Weights of a small mixture-of-experts language model, trained from scratch on English Wikipedia.
Training: a variant of Muon for the experts, 16602 steps.
Below are experts of layer 3 (counted from 0) of a mixture-of-experts language model. Rows are named router (the router's row for the expert), down (a neuron's output weights, with its number) and show model dimensions 0-191. Each number is 500 + 25 x the weight over its row's rms, rounded and kept within 0 to 999. Numbers have three digits each.
After each expert's rows: a language model's description of what the expert responds to. This comes from a sample of Wikipedia text that the model never trained on.

# expert 7
router:525511482510480501490476537481527517520502474459480484523472504499523531475467529477462490496467513535488521525538524475499535532532516472528507532478489476535514472472469533516483473467469514470531488472522528512489462471537529529506531508468530480474524481527490530528532471473534522531520466493526534470530526519474519486471527530525474530513472487531530527525512468525534523468523525467479524533468485494466523535504497523489524526511482523525515515476476490496522529514526472512537468533475535530527468465527519517472466531522475530513531518507534478526507503467481514527
down0:498537508488562525510482487477542485490493511479481499525515508455504476503538485498470493511532513479556492488496469480486482490538452508491531491504489443529460446501472473481489484496490504527477491483501531513541462475493464510498476495548511565509512558460475486488499470489506520517522528503512518532506452483529486488448500488464521503518487515500467519548535506451526475486498483477512485528536518520549552548508475519474500503505503468504557491487533482492518476487510497491555475508488548515500501485514494543487494533492496485477510520504470490515513491502548468508
down1:498538476495481507531510498517495503485504514508536466495504482466481450484480443503497481532459487463549443495509520469522485513454543490515481531502478505477493546469496511433484508523465484518536504465520541508523472505519544501515533514505507471496512533519527482515533507529523460488500491470520516493517486495485529515480498497503512472551529477464491463487487513516503508525525503483485532494487477494479508533433498487484484500561493483471499497541500490475474507544479464505471472477524511540457541517510513524489507499477550469472519486489455489504485565539499504480
down2:513532505510502474531543506504453511480470465528512541540453522528531482483482486481490476496500456477509499531476536494448476504489513506538460530505525510497531560506520506473532529510540474526473489526493473466475486536493481488478472520510516522510558459506518492469503471484540565476525511531485509459513506494513486451502481497484524499497498514557515463496484477483483487539562477536510515467491488501503479477496512554469515515517523504506529504481521494473472464536516539495495535480480486516498465539507513514492496469519545495484514473535501473474500483489526512465
down3:506490471501480530520471495489489531540501464495515488496481517521489478532475489495457487517488513476505518510519494501503498518510499504480469530504487519495531534469464456447522474518489524516535484468522518469508530494521468490468501483472544499553460551497511510488446493480515521508461464534540515482502543475479442512535525506472508494485474503494539491509463489487555504452506497481505543510495419496500485507485499511539488439539472521509510501510500459482471490534522532510531505476501532465483504475491512485502498487491475508521479484519514491545526555530517442502
Word pieces inside names and surnames, such as chu, mann, bert, plus commas ending an introductory clause, like "By the end of the decade,".

# expert 24
router:525512485508480501490476535481528512517504473459481488523473502503525533475469529477462491499467512536488520524538525479501532533530517473527510531481490474533513473475467533517481473468467512469529487472525530513491464470537529528505530508470532482475524480524489530527533471474533522532517465494524534469530526517472517486471528529527474530514465487534529529525514468524534523469521524465477525532468482493466522535504495523489524526511483526524517517477476492494520531517526472513540467536477538530528467467526516519471466531520475530511531516502531478526504505468480515528
down0:494516546502519477531490537480459493465419481504483446512524470469491503540495536548506465531456509456518528483443505519480494503498468504526486472472499473516483499468513519476489509487489485474505512534468506534473522507461522493494499523508445511495470509438483474529491478504528473483484477551523461526459498522533478522502494515502499500472475450533510469519503487505481505504511488532521539482510486530511451486547503503459529497521517494503512469544517518451517487515462487478510543537497486503522537522506512515513514551490476482492478486459486489482498492499502522499
down1:517494501528486499521484483481487518466460469490496489494468522510521501475522516486495498523450478503500523498428488498507494452476476512492518489497518468462501528517482495455464519488467521484522520488529488516518491450484500455495484485495550485478488489447497485529498539515482495472445543460482534479503528503539501470507504501528479530508505505540470461497516507482534529479490559501473496473507507502517522560523488468473509462525508468491515426474505484517516495509479500554490488520538539494485495469524480494523529519535500471512462439496508519516463496502493474445
down2:549513506497481504528500459478509517539514475516516538488512524521493471446555470499484506478487493501540513505492479508451458486507476480488501534476541508523524481474500527426474457529532493505425526503508521477466444485501483521500518563511488503565459502518534485491518538476510523502478483529497484499482511511504513506487489494503513506506502497507483502505476507483510484511481517541449500529518500499514559519468508443495472478492485470521500491487492472506524470508477510523506486493500571509522499515526489489504494484543538517511552495536476483505486505509537554521
down3:478492482554495474538480527513543521515530498511512476494512491506435515558493513506482491465502515437497513480491443541484507502497479497467524477487509481538472507514504510493493532469492470519463517459452516476471455508522519481540503522510479542534481477484519480496502551478499499488478504531558487497502539516513455522478511463558545501535518500512510510506480521478506506505482497509484533532511505532521505481504507511493490467483435519503516490469494477502536489465502471526526533511453506489459516513468487508461496541476533532531524502470520499500452501481521499467
Decimal figures in climate or area tables, word-final pieces (Novitates, alive), and nouns like time, station, inclusion after articles.

# expert 27
router:525509484512481498490478536482527510517504474458483489521470506502524532473470527476463493502468513534489524525540527476502531534530518470528506530480489474536513473474469535519481472467464512467530490474519529513492459471539530528507531508470531484470523481524488527527534470474532518531520465494528533471530525519475517488471527528527473530512471488533530529524511468525536523468521524463479526532471482492465519537506492523495525528512482521527513518472476492494517530512526472508538467536477536531527466467530519520474465530518475529507531517502532478526508506468480513527
down0:536458501479487513528516449496518488497459495477494505495520523462478503497486540482482517476500499522472494527468512559472474481517452492498457494496508489489496493518475505503506528515483534510496511477504503503518454504572504501488515567472521470480522483461489482527506472498492482499501473477532525531531470499494496468465517469535499513482538539535501500511484479496518492519508508532463551518538471530497524523511456467442494544463502524511527509505459467504456480475493487474511481463516471495536488523476496546458509490538467529514554495516481518485546477492535497514
down1:461508467532497536477535491513484541449465444515530493501527478500500476476521493474526507477512487482538467541502472533505535508522501483484501504520453504511517511483494544521469477513538510465490547501523557448496495528488510523473513466502454504513497528485443485515500497467492472514474481504494490514535503460505537497530489493534526506487521503511497523523523503446466481512472501517501509499478481485469483517503480543493496480491491511511455497523501523513490509440457489487549533522558501520521492488502503502526516488478423493503475514549539525481514476495531541518
down2:485480467469511504497480482486503465483488473469490500494492488506526474514477497543501502446466470453546526498502476462487486513475485454510519526495515486501524509538522451499459490558465482542488464514512525541500478485543453514527521490508498525512484496467473501454492441477488439497502504506482482455534490490516530491489513532476500503509543501511506464489495558483442504493483496526515490490509522497534527495449504512456518496549482461464475515542541496505511522506539527473481488484502493519509524517527515484485454478512527500515477504530503502486492543549523525502
down3:459485499476510504543532493496465460558489490531509494499474513534503492538509488482481526525512528539428513498520547514487526540479477497474561515459532465502525520481504443494551511516495521507472549463517570492486528508515519505541525509522492473501492458481527490565500487495531512517471491454521501495490439490505491515518528471489497480477501512471531486514528460519523487510463485527567496501537521508521496467485488486509482514508496485488468472475525490508495533501515480473502508489505518490507520489466485547457494502510523522510475497482496460503487497497540505489
Capitalized starts of names and section or field labels after colons, dashes or pipes, such as Cast, Species, La, De, Thai text.

# expert 11
router:524509484510481500488477535483527514515503474460481488524472501500526532475469529477461492502468514533487522524538525474495534534528517470528508529477490476535514474473468534520480473469467515468532489473520530511492463471536530528508533508471531481472525479524491528526532471472534521532519465494526534468528526518476517484470527528526476531512471488532531530525511468526534522469525526466477525535468481492467523537507497523494524526510484524525513516477475490493520530514525469510536469535476537530528470468526518519471466531521473532509531518503532479524506504467481515527
down1:498476517515487509495491545504503518485567496467537523440486488525475496467528534488465459510454509489523503488502468488478483473529563484489492509475504494485509508509530494488491489468494537536481552480553480539497489523515491476474472503499465491532502505518491496517494500460510489525529512495533490513532520543505476525516463495485521522495523503473479496517509504520505513485471493473469497514530494514549535481508520467467443516514456504513514503502498493534503474492600526538524504480503548521499502477492527494496473514505505543482486497476470457465484564532503507463
down2:496573497497526539504498520501504496481481508492471486497443514515493486481488555513490499488539506506489521473489470499462471506502486497482530552464487534505494534495513480504522506510510509507493514535480521488504506514511529538521465491516554491495525475536479507472473508440516497527529508528452450526525439517436535461514513507514525483485475506531488529518520525488494448447487487475521468476517500551539482475485530508513505526534532512520484521508459469531506508486499533555511500527496509506532496492476539496485530522518471560522496508520518480493498521484481469537
down3:457484513463501506548496524508480513453495465500498508512537520500529517498502443521460492515486493474494512491492497506542532487531499497499497513522519497509500500493497483514543504482525493489514534456473513505488500497500499426495504516474505494445505450571488471564494493486463526520513501469538490511519532492486501546477536465466474481527510505538514489472514473497498476488502504515519469498491496492494555505469524515482532516473516542551470500487465488495505549536504498507463482476516526472499477508539498548518523470492548499492521474530447498461544531526538518476
down4:500454467527513485497486502522535516529494491522489513517442473496490509537518485479517452517515499493472507497509481514502501496468490470468456479471556497503498486515518487498492516505457471507493485485517540508476463484504509517547533501488528491520527483491493515471494486502489531459523514531510529506552466581490517483477498465505519491460519492484472501498504511480485514506508483512523481549492552520538480508564507452452461483500476514444498510508505522528510492551478481519483501493463493580536487495491552493491538454506514509477518511500494500487535478487479546531
Mid-word pieces of foreign personal names, closing parentheses, heading equals marks and middle dots, as in Madhuri, Liangyu, ====.

# expert 0
router:528484482485495487509470534477512513490521460484463492530475510483525526459472526468496495495472512530506535533537527494490515534504491477537527525492490466533520466466469522488470453470479500502535480464527528514482482510510529520478525483473536478476540468516487519510541492467533522532516493492512524471528537526481501476470523539535490536498477505531519539526510466512544525467528529480468528512477468510483530536502495497478506527506466532530512502508473476483515536510531464521525458517465535527545460476529535509485488530523470535506535520503516480531514511473491515540
down0:527490474522512502454489453528480502532457511512498512474534554439521474483539500505529492480485470537516493536499488495524482534515531520497496491544519506545534485506464493472454494561491440491464552504534507497445509488492508511501514475529497517488505476524517474530492466523514476493480480492454498487526472543470514495525489539512530494509468490499482495480475495439453499503499534481526478492543531497474530519486498508510473547495485511497509521493487506495485499454501471507469509506486476509529491485543437495468515486491513524525506525535509494505461525508547468508
down1:489523503462471486506474516441511471463496467507492495518522517455504523467503494508476511498522508500513486510517529487517515492500481543519511439483483477517534508463547496526485517506547484502473523512497530499491494508490476477485460516490523490509502548510496455550499511547497514475504521499533488487485492496483492494511489510485520525515484508502442497485462529570492487472470429505562511472524464501430517533515509509521488479492477504557521502533461507492478495496474554476467528522500503484449517534468472467493498522529495484457507495516513501490524485469525529548
down2:501488487487528523474478443493523539486482486467476479492505511518515513481488534464499470493505525511517457498512489504528484476491482505550484516504500504494466475479531526481519505489525517490496452481538536500517500492480545511431482490511495548466454517476529510498493525510493482513493520470458498521555525494474471481431499541513529453532474474567449511486485538482543504501510526455528511499513525520511498440477525518513526461495529502506518478486491469524470503451525464496506509488491521511444508495484517493529513471516478530501528496498481471495491497529507451480
down3:502500507513467519476505495514479499473548496512521525504476486474510481406490509515473466506498542491478530509494475474497471527481508518487478529506505536505539526507508520518497487504471498506494481478508483513501504508521449529492487468521495518487492520508502451512493497494512491525501507486480490528459500492491472494439505523501458521458488569487530524469493482507470524497510491538517512513514521510530459485538499499465525502533506507555540509457490487533449506509508511467498448455485479498471482493586504471476505541518485522480494476510496449539527483570513472498
Line breaks and section-heading markers (==, ===) that start new paragraphs, headings or table rows, especially the break after an article's title and short description.

# expert 30
router:523510484512481498491476535480530514516501475461482489524472504498525532476469531479460492498467514535489525526537525475499532535529517473527508530478491476533513472474468534520483472468465516468531489471521529513491459473537526528505529510470530484472524478524488528529532469473534523532518467493523531469531525521475517485470526531526475531514470486532532529525512468523535523468522526465477525531467483494465521535506495523493526526507483523524518518479476494494521529514527470509536467536479536530526467465525518518475468531521471532511532518502531479526507504467479515529
down1:512493483531481497495496540473511536538474485512502489504466491481526520503515469508512478483455496519471499493484524436543482477518525529486533520453502524494499465483551529466504486514459495515530535534541494465496457511488510473425465469503454505555440506486485511529480496515489503530470485503514507480504467489542501494459487506504489501505534515495465443447493483499497534484539487502532490508488520458529481559471484524477511503527512519542463456490474529498531543511480491488509526490496503497535496457511490527481488519469492495503466504511521489531489500493473497529
down2:545459503526529500516509531503537501498551497530450501476533468474516472472482452478477476476509497498494432568467473462488478481503472514517524488528478483476526503501506501520481521519518483510484548500456481515517479528456504493475482489520522529474507509528561477527483484482491476537487521502474515507542528501485555532529552488495487511524480442493518522482511491499521468493510480513499459462486465507529477497495489504517524522543498529501499494515496511534486498472524500481498524503477551503513498499533498487524523486493516519485534447543475519542495527456511459484
down3:477533505488546472542497524539522469519454529496500498449514527490505483462469505542529497519488509480528439548555528502533502507494485490513520495507492523486477471505484518524499526476543484496473501470511503536489472519481484479449483500504497519487496501478485510499488542514485478579507506479478464513476553509474502434510496532515519482512496499452521449510494509475494516505487515522508539511497541540538522459474476508530480473480466491493532498489527500493495465484496509520518458519494489486536521511499473500492456466479506531488517517473508500491498476582498498534
down4:488552456519503496485494515476508517499503500501521478520485479497526538525502512539509522483506488485485517482491473490542492486521461491480484499464485506456501484476505531531482471504505497499464536498475467496479523482497521534479509520486489451474498512516475511512486466528505499503462542547470539499490507462559472481523561505508480488522474473513479531492534500478519511454496551525506499479503509520524509519545500479562483534474470544480510504521510492474536509506554537484476473520493478512454522519480492515473463480508514512429478546493503491502451506519519539434
Pipes in election-result tables ("Election |"), commas, possessive s, sentence-initial This/Both, and mid-word pieces like um in Humiliated.